python train.py --n_layer=9 --d_model=256 --n_experts=32 --experts_per_token=2 --d_expert=80 --d_shared_expert=0 --activation="swiglu" --moe_layers=[0, 1, 2, 3, 4, 5, 6, 7, 8] --router_score="softmax" --normalize_top_k=true --routed_scale=1.41 --balance_loss=0.00333 --balance_bias=false --init_std_router=0.0243 --lr_router=0.00042 --vocab_size=6054 --norm="rmsnorm" --norm_eps=1e-06 --tie_embeddings=false --optimizer="adamw" --lr=0.00136 --beta1=0.9 --beta2=0.98 --grad_clip=0.5 --batch_tokens=[32768, 65536, 131072, 262144] --seq_len=512 --train_tokens=319300000 --steps=6731 --dataset="wikipedia_en"
Below are experts of layer 3 (counted from 0) of a mixture-of-experts language model. Rows are named router (the router's row for the expert), gate (a neuron's input weights, with its number), up (a neuron's input weights, with its number), down (a neuron's output weights, with its number) and show model dimensions 0-255. Each number is 128 + 24 x the weight over its row's rms, rounded and kept within 0 to 255.
Before each expert's rows: "comes before" lists some tokens at least twice as common just after its tokens as in all text. This comes from a sample of Wikipedia text that the model never trained on. Tokens count by the router's weight.

# expert 19
comes before: "–", " |", ",", "1", "0", "th"
router [180  97 152 125  75 115 130 142 146 167 121 167 116  96 139 109 148 113 144 143 120 128 134 100 164 129 103 112  96 118 128 153  97  90 151 154 171 116 144 122  93 123  99  92 134 160 128 173 139 107 112 127  95 155  89 184 166 115  99 175 133 107 186 163 116 136 161 137 132 128 130 135 120 130 137 170 128 153 105 125 141  95 163 141 184 129 156 111  90 130 125 138 102 145 145 155 123 130 135 154 119  87  92 138 145 120 120 126 113 167 107 163 119 152 129 163 124 120 133 114 114 151 119 117 184 154 142 126  90 102 181  97 134 158 109 154 115 148  95 138 114  89 149 131 138 142 151 142 146 140 139 142 117 151 124 159 106 155 104 104  98  73 130 121 126 137 142  84 110 110 115 146 114 124 130 128 145 137  96 107 130 121 141 127 101 141 127 145 127 119  67  96 155 116 132 117 111 129 121 144 102 168  71 128  85 123 111 129 140 147 128 148 114 101 114 112 106 111 108 138 169 107 153 136 139 168 128 113 157 155 140 147 143 144 106  96  74 150 153  73 165 119 131 100 118 122 131 116 127  71 115 130 138 102 162 145]
gate3 [141 145 105 147 134  92 123 157 103 133 156 132 161 135 136 137 151 145 127 104 147 100 146 167 142 159 160 125 162 112 141 120 111 143 106 132 100 147 140 147 104 123 161 150 161 108  95 120  86 119 134 120 155 120 114 120 162 131 152 133  93 116 145 157  97  90 144 129 127 116  80 151 135  86 156 171 193  77 160  75 178 133 128 136 133  97 113 128 173  90 144 160 167  94 134 136  93 172  99 131 127  63 182 118 158 139 160 127 123 124  93 152 104 133 137 109  94 125 119 138 150 155 132  98 108 171  86 128 140 103  75 107  93 136 110  93 174 137 170 114 121 155 144  58 179 132 134 143  90 150 107 128 150 131 143 123 144 106 143 119 124 155 120 164 118 104 150 131 157 116 154 133 151 114 115 112 144 104 122 114 149 127  97 156 127 117 130 142 137 115 138 126 124 146 137 131  89 143 114 122 113 123  75 116 141 138 117 106 122 100 137 132 189 147 123 138 129 116 147 125 112 121 122 133  92 127 134 122 142 130 128 126 171 120 133 149 162  72 108 144 116 158 113 144 110 103  87 149 123 120 126 128 149 137  94 103]
up3 [160 152 173 131 112 133 123 127 130 116 124 120 173 145 132 126 158 113 100 115 116 130 133 112 110 114 158 130 100 149 127  94 127 118  85 144 131 146 101 141 144  97 162 112  85 142 153 158 123 112 116 119 100 143 138 121 145 153 111 156 124 110 139 108 113 147 169 115  89 133 139  98 170 108 109 150 120 121 106 169  90 159 141 160 176 129 164 134 139 142  99 134 114  99 160 156 147 101 129 121  62 161  69 146  80 154 102 132 128 159 122  86 125 203 100 134 142 144 166 105 115 132 138 166 102 116 146  79 127 165 129 137 127 104 141 155 136 131 112 125 133 119 124 135 121 128 163  90 158 121 129 154 143 127  77 108 155 119 173  78 122  72 149 108 143  87 121 109 124 123 105 128 125  96 172 159 121 125 130 147 122 131 147 136 122 144  68 160 124 148 122 115 116 146 169 100 136 148 139 141 106 106 154 135  84 123 105  99 135  92 164 129 109 144 132 106 186 156 130 114 178 125 138  93 126  92 111 148 131 146 170 116 106 137 110 138 116 164 110 119 123 137 102 158 165 130 148 150 113 117 133  99 164 127 140 130]
down3 [104 120 163 147 148 160 148 119 135 102 164 103 122 151 125 135 143 115 125 123 172 114 161 117 112 136 111 109  91 149 150 149 104 170 163 151 104 158  84 135 146  93 171 145 121 125 132 153 157 110 113 126 121 149 111 127  99 161 130 101 120 147 145 125 178 148 140 158 118  96 109 160 106 111 141 116 163 116 108 131 101 122 156  80 109 152 133 163  76 100 139 137 109 133 147 119 108 170 135 157 145 181 165 156  67 131 138  96 141 115 119 177 127  82 110 101 114  95 172 118 129 143 127 125 121 154 126 139 155 128 151 121  98 114 170 119 136 147 126 162 145 158 132 160 119 133 134  83  87  74 169 104 149 138 122 132 141 140 169 156 155 140 137 129  89 137 167 138 139 131  91 142 133 146 141 108 139 114 141 103 106  99  94 129 147 114 110 131  90 162 143 141 117  83 154 118 114  74 133 109 123 147 117  78 111 130 131 135 163 112 151 132 146 120 142  85 147 122 126 120 125 110 147  92 149  94 141 133 124 105 129 128  92 117 122 154  75 131 151 148 135  58 100 156 139 142 136 184 148 147 150 127 134 126 111 131]
gate4 [151 112 118 113 138 124 133 135 160 118 135 128 116 132 123 130 154 126 137 148 144 129 188  98 135 117  99 148 155 101 120 137  83 136 123 158 140 145 147 111 111 171 120 137  95 108 145 148 120 102 153 150 113 124 144 129 134 167  90 136 160 110  85 139 106 143  83 117 129 150 144  87 147 134  97  85 138  97 119 111 112  76 131 134 132 103 128 129 129  75 142  98 122 106 114 184 101 139 124 133 169 153 133 172  84  81 129 161 155 140 105 135 152 139 186 125 113 156 162 165 108 147 135 108 145 116 163 141 136 112 123 101 136 110 140 137 119 161 112 133 117 122 139 131 131 157 125 139  97 142  81 122 111 150 127  96 150 114 153 138 129 131 160  95 161 144 130  96 148 137 124 139 150 133 146 109 171  88 204 102 114 104 130  98 148 104 141 134 140  89  94 133 125  89 143  83 133 125 129 153 131 187 140 116 135 131 105 128 149 184 143 117 143  97 178 170 138 138 165 135 151 118 121 106 151 139 147 205 123 114 116 169 121 165 125  93 159 165 143 170 132 116 109 123 150 112 145 136 159 108 163 150 139 123 133 143]
up4 [111 117 136 133 120 129 157 122 136 121 149 135 144 102 116 145 129 118 146 151 122 113 127 100 126  93 128 141 112 144 100 160 104 153 102  96 115 160  99 132 126 119  97  98  84 144 109 112 145 107 129 134 156 134 118 133 132 157 144 141 116  85 133  98 140 162 150 101 105 126 127  83 142 124 129  87 150 149 143 180 121 142 109 144 130 178 154 171  93 173 101 128 124 111 130  92  93 115 149  75  87 139 108 133 131 154 126 109 147  86 166 113 131  87 120 135 170 138 145 149 121 151 104 186 132 111 120 111  98 126 120 136 143  88 139 151 125 113  85  99 103 128  92 128 116 110 127 144 141 105 119 121 134 157 138 144 153 144 109 134 133 143 115  73 127 159  97 134 149  97 156 167 137 130 165 127 112 138 133 137 177  88 156 135  86 161 156 109 126 114  84 111 124 140 152 149 147 153 130 134 138 118 100 131  81 104 122 135 189 154 134  93 112 166  95 138 128 138 126  94 123 104 147 209 107 115  85 119 166 110 117 154 170 170 153 143 106 113 137 121 168 140 148 117 150 126  97 107  63 123  98 100 152 125 123 135]
down4 [113 104 134 168 162 126 114 152 107 154 153  69 142 116 145 113 123 155 126 134 156 151  98 142 156 147 133 150 131 160 162 126 151 127 102 103  86 100 137  95 119 132 138  92 129 149 152 101 121 149 136 134 116 177 139 105 136 123 122 142 159 131 112 130 144 143 160 159 109  91 121 158 146 147 156 109 149 116 121 127 151 141 117 106 130 179  86  81 145 119 112  70 146 113 159 157 135 155 101 121 177 172 109 130 108  98 122 172 142 133 102 150 128 130 134 110 117 117 149 131 122 114 126 144 157  79 118 107 112 172 121 135  73 136 115 151 137  99 144 152 101 112 131 128 120 125 134 123 104  77 107 117  99 116  52  98 137 127 125 135 158 177 135 132 166 144  93 102 151 127 168 160 146 112 163 117 144 138 146 125 144 158 106 167 135 177 156 147 114 141 137  93  73 120 120 134 140 147 149 140 113  90 138 144 141 115 134 127 139 102 119 130 164 154 153 112  91 137 111  85 100 145 152  98 132 112 128 103 144 129 138 133 141 146  90 117 129 131 131 159 125 193 116 102 113 166 167 182 140 122 179  97 130 135 143 113]
gate5 [ 99 142 156 150 143 107 142  70 135 125 131 146 129 148 149 142 146 134 150 129 134 101 120 112 109 128 122 183 151 151 116 124 119 162  90 170 106 123 126 156 162  92 136 147 131 130 128 130 140  75 154 139 152 129 170 149 145 123 171 122 150 105 129 127 127  92  89 166 173 151 140 173 156 186 185 151 150 123  87 100 161 159 129 162 153 128 159 145 145 130 103 123 137 142 132 126 140 120  97 162 120  94 127 124 128  95 146  98 117 153 115 119 141  76 133 118  98 138 119 163 146 116 166 109 139 190 124  98 140 105 129 140 126 127  92 108 139 108 126 140 115 128  80 122 186 165 125 160 145 152  75 128 129 107 134 127 123 169 151 113 129 105 109 101 116 128 137 105  89 150 133 124 166 157 151 145 167 120 125 135 120 129 154  95 138  85 146 170  97 135 107 127 106 115 147 147  99 104 127 157 112 142  93 124 114 172  89 135 151 123 128 103 110 119 143  93 111 139 139 128  98 173 135 135 102 129 147  91 169 174 117 140 135 170 137 179 110  87 117 148 125 143 113 176 110 151 122 142 116 131 150 136 153 143 132 145]
up5 [124 141 127 131 119 173  98 184 129 135 123 131  95 111 136  95 143 120 132 136 143 152 153 149 121 129 115 113 128 117 120 102 106 134  89  65 110 127  82 130 100 138 125 130 110 167 129 110 112 138 124 127 127 112  94 142 143 148  79 130 138 181  98 143 147 113  99 146 160 139 179 129 112 106 155 138 114 151 141 151  99  97 124 164 113  86 121 164 136  93 112 118 128 119 132 113 122 144  67 133 120 129 116 139 128  88 128 169 149 120 119 155 124 174 116 136 114 122 167 106 176  89 123 145  78 139 163 128 146  90 110  98 125 121 142  89 105 143 131  90 193 114 166 106 129 123 120  89 136  87 110 121 136 120 134 140  93 133 160 132 128 147 147 117  96  79 137 183 125 138 141 166 128 111 126 115 140 111 112 136 122 129 139 173 143 166 130 113 124 106  72 152 145 100 138 135 109 108 162 124 126 103 157 121 171 129 122 100 106 165 117 151 135 129 131 189 178  90 102 138 125 109 125 115 117 139 166 146 150  94 136  74 108  93 108 112 126 144  83 136  85 103 122 159 125  92 133 149 151 155 139 121 132 134 114 113]
down5 [ 91 146 143 153 157 159  96 140 138 122 122 110 135 175 190  91  90 135  93 113 132 110 141 155 148 137 138 133 153 107  80 137 124 142 155 102 106 116 135 147 111 147 150 102  87  92 128 134 139 106 153 151 157 138 156 135 127  94 118 151 151  91 110 131 152 121 124 132 102 131 131 138 163 152 123 139 126  56  72  91 151 131 134 119  97 155 151 166 110 116  95 109 109 124 122  94 107 162 160  91 118 104 151 130 128 119 151 109 146 151 159 133 104 108 100 137 159 106 172  97 146 105 128 115  80  93 113 113  90  51 126 137 106 128 107 127 188 149 127 133  64 137  91 116 123 142  95 100 139 154 136 149 106 100 137 143 136  83 153 128 132 116 138 126 115 142 139 155 122 171 109 148 114 145 134 113  97 106 117 111 106 120 123 144 116 126 152 148 116 136 106 156 120 146 117  89 129 134 164 128 108 112 121  90  97 136  69 118 182 110 140 149 138 130  97 149 147 151 108 140  67 116 129 112 122 136 138 132 164 134 142  91  86 118 129 121 106 128 125 117 122 171 120 172 168 146 146 137 126 113 134 101 134 125 151 110]
gate6 [148  89 102 152 141 121  85 132  97 144  92 150 114 112 164 141 108  74 122 151 101 140 112 126 120 163 149 160 142 125 122 136 137 147 137 150 120 137 157 142 106 123 163 172 159 125 123 129 165 118  90 134 119 155 146 101 113 116 162 130 181 109 128 114 124 161 113 125 139 140 146 117 117 115 125  92 196 117 172 131 179 131 159  80 129  94 158 146 137 151 106 148 135 145 144 123 114 148 106 150  93  92 102 149 164 115  83 143  98 156 123 123 150 103 112 138  95 139 137 144 138 142 166 133 116 140  88 114 123 125 117 136 131 109 120 100 147 119 131 130 144 127  92 122 183 151  96 176  87 150  79 117 112 119 106 100 160 111 129 134 127 136 131 112 169 165 120 173 117 111 150 134 142  62 160 136 134 126 168  97 133 125 125 114 151 122  99 139 136 139 101 146 107 116 115  96 159 102 133 116 121 128 105  71 133 153 134 144 120 132 134  71 148 123 125 146 131 158 141  98 120 124 120  78  77 138 132  97 148 156 110 163  81 107 164 120 107 107 105 135  49 144 140 117 151 127 132 132 140 130 140 139 120 153  98 108]
up6 [101 171 160 120 137 119 115  42 179 136 164  91 170 144  95 116 138 151 164 156 112  71 154 136  94 144  94 150 127 104 104 101 106 102 141 129 133 161  90 167 143 113  81  94 102 143 144  89 115 142 150 147 123 122  98 158 132 113 158 132 102 130 165 138 165 114 139 134  99 100 155 130 130 152 146 144 116 139 126 147 111 149 115 130 100 149 119 107 132 129 122  92 109  93  93 122 142 153 129 133 114 158 137 121 121 149 157 160 145 114 139 114 143 142 119 111 149 102 117 147 148  70 175 130 123 120 187 122 149 171 153 131 147 141 127 153 121 136 123 113 142 163 160 157 100 122 137 136 166 107 124 131 100 127 160 142 160 119 144 118 126 120 146 100  67 127 135 101 134 146 134 116 168 141 116 152 124 135 146 154 146  93 104 143 140 136 121 138 172 107 115 114 122 162 170 172 104 151 140 123 179 116 131 160 151 134 149 115  87 136 116 155 157 131 124  98  98  98 133 131 142 111 130 201 151 134 106 139 134 119 165  92 136 126  87 164 154 123 143  88 139 133 114 138 121 123 117 138 157  87 156 102 122 112 141 128]
down6 [147 171 130 109 148 136 169 145 120 149 140 147 147 116  44 115 131 169 118  83  92  95 154 129 133 116 141 145 145 152 149  94 126 127 119 155 105 110 129 134 159 115 113 156 112 125 119 135 129 129 176 113 135 137 135 108 135 138  76 185  94 147 143 140 109 141 130 133 126 112 130 119  96 121 115 136 134 128 108 117 134 137  98 115 145 116 120 117  96 129 103 110 155 136 138 167 112 182  78 108 169 145 120 108 130 132 128 135  94 143 108 151 140 125 139 114 146 111 144 161 147 127 195 108 168 143 127  91 126 104 144 142 150 149 113 100 135 174 160 114 120 145 149 149  80 169 133 120 111 125 131 103 122 146 148 116 130 117 149 118 143 113 110 132 122 161 128 128  98 186 103 104 128 134 137 114 122 131 127  93  77 151 148 121 102 125 129 181 136 164 158 116 126 137 155 142  64 195 152 159 125 136 117 111 129 140 128  98 114 106 131 110  92 126 126 105 136  97 123 139 160 135 147 135 126 151 163 152 137 106 159 106 113 182 153 158 114  96 131 118 116 100 155 137 162 223 118 113 142 129 121  72 113 118 155 142]